Weights of a small mixture-of-experts language model, trained from scratch on English Wikipedia.
Size: 10 layers, width 256, vocabulary 16384, 54.3M parameters.
Experts: 16 experts in each of 10 layers, 352 SwiGLU neurons an expert, 1 pick a token, a softmax router.
Training: a variant of Muon for the experts, 577M tokens.
Below are experts of layer 4 (counted from 0) of a mixture-of-experts language model. Rows are named router (the router's row for the expert), gate (a neuron's input weights, with its number), up (a neuron's input weights, with its number), down (a neuron's output weights, with its number) and show model dimensions 0-255. Each number is 500 + 25 x the weight over its row's rms, rounded and kept within 0 to 999. Numbers have three digits each.
Before each expert's rows: a language model's description of what the expert responds to; "comes after" lists some tokens at least twice as common just before its tokens as in all text. This comes from a sample of Wikipedia text that the model never trained on. Tokens count by the router's weight.

# expert 5
It responds to: Numbers and word endings. Digits and counts in tables and coordinates, like 80 in longitudes, two, four, both, plus word-final pieces like kickoff, complaint.
comes after: " ", " |", "20", "|", "19", " is"
router:501514504492538536526466532479456510510480507529457485523519495526535504509464491470463497514499537508507528490487478494455501517491503511484481474500514480523478493492532463512469481521530532485506531517513528505531508492509467488484498481529443502493506491491499483470515443504532496523522502522484511490504499482457480466493448526479493567464454449497489533492460496556496480477543508511464505472540523506494485489508479507467526519488494479464505517522491525510470508494548464511489504511502476491510522426485476469552503447518475529529483477509517539523527503448485486512508524516474484488492466557504528529545534503468487479524445515547461514490498507523489489504517489510518468502494533521506466506517475496547521493507552493516521470528454531518446480498480510
gate5:501515499541503467467503527476540493481489494480501522484477522504496497473498505472509469498452504514526467547487486458512468511455494527519524498499501523487520513543499518459520497481472524502554504484509572478538484523519520484520492484517488465488481504507493489509509512526480543526476489461491501447503496551476497531472473467484466522495521543515446501548483483471458506493528495485504478476494449478504518475473448480494492468505496525445499525505522520473501519508500496502520489446443508515499545445524503480439476522492497492491551533480540470507540507512493513492520476540479481488480528479531537510480471491471460512545496460507496529473464509496516505522490486484507514470534491468514493455484469448471521507485519507519511493505496513557494524480538471
up5:487546513515482499524488510512512511516507491490495507469445450496536478494520498496510506481561506503495537483459509484492565500497484495473528485512526508484533524478485514475506520505525493462506534526481487500482500571506508452520524477487509529536494504524520535509539558497482529469485464480496510505505465456521507493465539502489540533518542457522494473466444502534522439492459539488504483528515443505540533465499487476464452524475494508531500528503498465532489498499477447503528473464492501499496481511501496502461492546496513523525527488526478527464501527468520502517470508500477510509514505499552499499475459485541455565480490514507555472501506497490505499519506494474494473494509497527514465541474539444502521506510497525517503507526477500498489520491499529
down5:516520507533516442481502496494520527484505475501511471498486498483499500525506483507508492457497539495464500534517515433489483503515501540514499502466566512551530521500475490490496524518463476442502515518518492498473478514491507486500493504492525491496485502506501510504527504519521488493486518496476499503490466492517527499471514453525525476500504478421541501505470501545477517510499556463515479475518547501503555474486478471452463531507525533498488546477492481511525495508500519484487440467533490505500522516506450488518517476469474538503497470505487467469516525480475486533517511482490496571515484513519487511492484453451506561557495512467513518491497514521460538529492533506505513495476454509512476479465492461447497482496511514521494530540548555528516533475486501
gate6:453526513489499481508542505500529487478478461517466486475473517486508527510507470466492512511496494505500517516473528522486497499495527513481527476522492502479513535475508500514472445478478493520434572538473476516503480498486471504551477464518465496497498508519487465514482471512514493478481503474514457474522533524521519542470509491562510505532488525535506503533538497501502535510507482549511477475476537515436499521502480447562481495553510500542478503467527488469516476519556515524505517492501467494470488488547499508505546492476466524469521492482533514458487501567484493504494515502473492528502507465507500503494488501500486506499480498521513544499513493483480517521509548470557537546477460447499503466499503516541500505501527550472454487524518489492472527503486490
up6:469510527484500472473478475503478469452473488493525502509522483522491511503501503488513534520500519482476527497572477555529512494495504475506510510512451550494492488531490502462451493499511525479506500527486512493496518504486528480458468501501518549493466557481437499521485484548510479505506503534508493507451462529502525494468540539492474490520502474503472459521449513462519463517470527531503531524482512500493492545479499511514514485497484513463492515532442486541524478545445512522505477505513505476515477478509515507484517500485469508536543500530469504508497521510510517517506512503466523465525480489481508495505515480441512550492520490447507480486528511500501492487480475454500501499503472489493466527526520491563494463483475489471465530515548535496497565512516435
down6:495535495458487513509515507521505507514497482543473571483552463486524534490471493501542516472504497519492504485510489479506508506524539458514499523497493481481502506483520476503479551489511497497526536549484565467529477571529464509486492459478543491476539521488526498515495456516542541510479466503474507507495494500508526516503542499511479483472529525447511464468466561522464484552488470494532445545523501491509483507495502513557491525494500516492520466513466490496513524531456529457534513473497500466494485487488513519474503524484481491515493514479528464537540480533514507519458468506481534506492497532517492458504512481503532518474491484490500453538489502525523508519546535537518508509515479458530499476475517523522500501488463468528500543493527486517498504475501490
gate7:449467492492448455503545531476462505483501466513517502459519505477524501480498507471533524495454498522464514455523496463496483513479468519518504479508506516549497487545482502526533524531526498501486485533537484472451492514497466503455528500473496541506458483530505489489523576487558474461504497518485538494498475506476509533509493472502512500541527492464540511499497494552490519572536479513487539511505521475512517506420498499524482520487495464499532527526502510474486484491542500508488518461436460508462514494507474488498520495478485520492490505485499515504507497495496473470475525542476521512480533494501488500523497514517497494540544461498481488544510520497513462557476513464499523531515497495471472496516490496501440481527496518494503483482527517546502479493534509
up7:498491500531495518470518497474478506460509496516486499489509520501493478476518490467453487486470502468483495551462493529533575501494491515495506490549520523491461474523505460487519470544524543489520507474509536557503496504546501462471520517497509532486488477506489439488497531487518493524511508518453485442513532506503517508524531514527483496506507508521496489498462457510513558494483490518498512513529517474535545493470508481525529480455476453530507499550525483452521500478515497479451518486509491513476496556556519524509476533471531505541460472480522425489507491485492490497527510486522529481484511521526518516509520499533544539484504484540478521497504523539470534520498480492495502555505515494517436543488502518502516542516476484491499496497521498538501500465516487
down7:489522507489531516514499562514514492465443495459528530491517456500532533509529469511510507523495498488512434467522502532466541483456493522507526457492515508510500529475525482507545474478518501546528488517534474474478519468452491517512534476444467499500537541473487512533506528501524538497513515478487505512529526479478501521519529490474507525463478541474553470511542465478493499525500493496479515551513493509498473476502486487506498480486495446475512490504506521495509468537460471527500505468503525532473463526507527499539466454511546495524491496503521526540495518500475539501480481489466480505485481514502518509483518484500516474524463510518535524512491439498509484439496538483516511507511489463477454543518544520501497468537475464547494486504534508513524520506510498
gate8:480485460517496488516533530517547530507495468501548529526489460474530496503509500521507514530513514472467502542518493491538472528513472432500497520455474529513516539472514507495481519487475527529504447521494472534494485531539493523509498485515497539463488534523505508462508475492501462442542523480490508467510543525470509521476544510489488486520529516540513540498456531503483452469523502510503489507471502530479459474464514510540513502504491529496500522501475502516523513493493498538523490561497504499506493533503533482456477484498536547505506455531480514476518469494531520492497500540525491480516489481475532484494497548505470459505532488539526520513454508450515556504485489498517509519475479541458450524468486489515506444513460480512472526522498488516525487482510529
up8:475493490504526493546479522505501566512463488481489512487487514465521472494466471473485503493518470519470490503471534497514501484500494476469445508522511460535514456461493522497488468480489529472495527452531518518489469498521500481482537519482464457512527510475494500494473500477492518454482519504480488506521491480490474517472484473541497479481434511500537507548494511517503500499506531502518435516462499542496515518494519478507506485509489508458470525539498479525526468557494530453547508462559476491502517518512511508486495475480495493537466490543486466534477461550496475503475508503479428471505517510462501468485478483505515495473520506472478486476519483517463448489497511502495527483460481504486514487505476506499509546524528489473459426446499484501531464493501504
down8:489524503472482496497525470480458512509507539515484513484507489474533470504528479515487559557515488486464498504517487514513483491526484531530502493502507481506504513436504513467500527503471540472502488520508483485484512534495483422494486503487475469494508535564476513503509482469481524463500495509457486529513497448505487547482527497475507515498493469489521561483501516537511500498485520549486496524487501519471524501499495525523508512532501466482524510506493520475514501497505458521522497481460547475546515495491487536487565504521474523490472527510529531522506524488475536504519536509494512490544544490489478529478509522512529460476513471479505485474542524500544483430463486547490488476530508445538513478490468529479485506480466458476570479463474486471486493524489488
gate9:465497458534528514483537529539521538495468540480497437517535489480519496491510501505450477514476466524478509523540516482505505476512566519504491497485511502494520448477521543523458485494489529478510511493482496502499488513524488528493498487554495497520535496479539507513492487525512477509539479495524472529470471529479520529508489514485467525488530436493508511478457464501494507463468484484481440514517504489512523482528501521500476494534487475515493453518445443510520490521503464456486453459502521526472508498488495526503513505531478515495510545497455494469440484484517511494498460518484545500457497477493517513488503534456507541488486521495498549478493503516528520493516498540494491463511482466484538497487499510480473518497517493552470533488482506462491489560546527
up9:464518465473508449538486448497457493493472495449487548479519548470493487489499569473497571538529481511504496471549539501500467508446539476497563504509525478512494517509492537536504531559484501458471516508550521527484506480508509487494485487515533505521471495532497477462495476510478472475523493522495509491473500515449476484509494483464440560479476486498472513513510497489478532505500515562491532503483512507521500478485499537502484551534480471506516483539505444489504487440496518483494467510495493527520499511515451505505514555509518493505519514454488493491496517491519462475469513500499495497514531453516466495489477527487500462508480515502468502530527485483507492506490503509484431495525528506505491520484500523497522474496480482513480483497490517512487465532505517
down9:491467525518480482520538489490458513463499510491475521502489500476536543502506513504505477522518482543483500494490490483495516462541498500517517491516544511534496512509504505530477556476518519463504540469520522500561438505438548500541509512532489532494496476548506449461477518493470515502503478520528478501493496462507431478429497501502480505514479453491503523491434521525519497515523485493495491495515505520509522481544513537453495493472525470503458460477497466487484477474505493498485477481487538496517504508476478511497455458504479547501514509524500457443536520475485503545468490466504559499511494492512475505486502502508477488525513460482465508517491519486477482510502507532523525481499472515448495461536501548452503487469547528490514522476494485515499500514528487
gate10:499477470506495499453503499495479540498509500475502497529528496505508492480500496520508518525465497463491522505476481488503494550470506477530486525492507470466534517495484487502499516487503465446539501472544514486520444454479498495489511546495487527524527467532498540502529506547528482501496463513556485465513485536482517477486500501480524504478509500523494514489532513507509500495490532491494494450490451518456469465491512473518448495527467549489503540488508517478468498472529474482510510501467479508540519465471504539526477508464504496536512504451486538495482490482477518522499505490475536486516485488454534470522451467523517467428485446489544459466528497506481550518507510499521540525529442510502473522467505440500552502518472520475504530510509529457508476496500490
up10:505485472508538509504530519522550511548507471506502513486470498501489494530474511524510470488500463485511495525435503522477506480484512521483517531463442494500530481498472511445493475517484471536515487487549489496462501477527511466470506502509479527514533511521502559479499474526494490523521448521525508506540492497540478505502465547509531472446528519489502475487517502502544494538510513494497472497482501463489498495542496502478434477512491472439522528490508496547484483500479507482502527454491547494476555506463499494516500526533500493480521507525503486469507511474486530554474490517489480499480500479469500514520548471490485504521492512539490511456511514527479548532482503550504545479516508486468478473451478484457503458475461482446516508524507510514544493495545510
down10:517525497523508439529445536479530486542491509538529477524482514531475533482507516491537475514465498444473460505494514518517478493561523494510489521486539518520522464451491494502494460503482466515489482531492471521510496544486520538486533501473494523455505496487453494509482484491475510507471495505480494503478508484510538506526511515458540516457500530497504457497528495498510519524501451531510487466552494500506481530502503462494499504496525518480482472502474473511459547501516482496525455498502530490561476516548519463456489510475491469467488495446480490463482516481559532488493494502513476490516514512476493520531513507544507542524458463527541499492496501474524467471517525481456501486488508491499503492488520514492519483458546503519465491535471530555485507527481538
gate11:476532513502475496492492506545470506490514509530495474509514525515520524496496496501497494482456514531543465522532492519494488481495510513499472471493475520510478506490487481507522495462471464500481506478503506518493521518478530496518544453500502507520518506527522498487496484502488561492560527489466535493520573485493470509499501477493504465479518483534508472502524534491510494500432509471486491498502470546479454521526473469550520500497561492527496542472506513467521505497526562497483525501448498486500508513529518529530446447449551535545494460504494526498508494495510548485521509502463492466490493505499446473484499515479515459505508488516496517478495528513497541489493513516475514462500534461483498500516488465539499495502536491497472549504517512419513530522537436
up11:468505495500476522467512466469499524505472529496528501501522498546477509528495506497515445509456501471483500494501475489511515452498498486518487553506482489478486489498543552552514458515505480525512552546466489478507504517479478466507475503434497539501505527526501527538549491484484508511546516492482506552520535508519457493528511483537526493526527512483467489512512501489484499484514508468481520506499527511503484458456483499506488497480556522482520501488477479485565476508524525488484489505453508504505540510482503512473475532443422529474535483493486473522528434523538523482505470500498496508515473485468475515494487487510529451489506475507476458466491503504523508495567493503468485499544479511515507517525442507485508503492522520494470489499499519520513464555520466
down11:492499515532474501508470456518525502493539514516520461496500470517475489483521511516526504510473481460511482483468483478481516478494424508478493490544527439486488457505482495482507475532513523534525519492510469497488479523516554482468479558463537462503499513529490520497469521479547495491503486518465539523511558507495492500505501534536492440486501471558488484477494504474474515479485481523519499507516582473480484509515504484528517531487462528499517492495509478541521490532497486471531481525499519509484483483462473539543512499490475541484519463463483498513514505510490491524546490503532486506485503516496542478541472520483505467484498500552486514486512498483474501488529473485482525512544497534478533453464493460519518518423510523476483490544502536536522482505512489
gate12:507517541518516507479542493525469459534486523511512518550506499486496507514502502516506483484499454502498520478496459529543510527499539493500457517511524517522481482468537469476478530509488518510512530484530469490514526480475506501517472463466528475532512463541497518528486466521473497484482479494491509532469520498498459531509515521528529462489484508454509505515522501512544480521511493521467505473491516448486514484456496477536501510508440466450490457557500513530509465510539465495529479466470506530473485486472507509497459533472504563489513467496509512477484482484493500490503498529479518490513488480544479517458542509480488543460492434514465517482489521483498496530465487496482539490503515567493453509529538467531485516511522472505494499487494486540454499539540464
up12:505528453477498452514549531491498483542492480535480551475506517508513447500508463509473453523484498520495510495535542499460498441458521534519533519483537510462544535480535464500517536506512526529531505498482522467485518480484460507485476512541487466510522519525497530485434539514530540464543499500494498518494481499487490482498465454515489482478515482542532485495505470528505535507528508504510455543483511478480494514518507501495508485480487536547549507461468482494508520508511487517515519521464541518486520469558527496495535488494475452457512472495499472501526469526504533520505487493490517500483497533485519459481484508542452491509529483540497471507528484463526523496506512477482464487470481494485470492471506537492494513519510461470535490523469500511495467523496529
down12:505518516502500536461494503474491491547482497506547518531526504506492506473484493464518502516491517536555510497561481485484496482503477450500500532478511485554500521511520509483506478495466477515491548555456497504494506500503522471466445493488505544497534494464481533507472483499500500503489533508516458456477522495541513509493493532527540499476534513561486536495499484482459484551490516504505461504511516483480467529476462505464487537536500482511550468533469504531532533502450501478479456462505514528515523547475480524515481502503527480572529521439528509524528522469485480567486493487508517515482486511492520515502512506474515488494514464493472500512446491519466473511522519507507529494515445516516536463482534494537515479464526485500487481495489499503487498489527486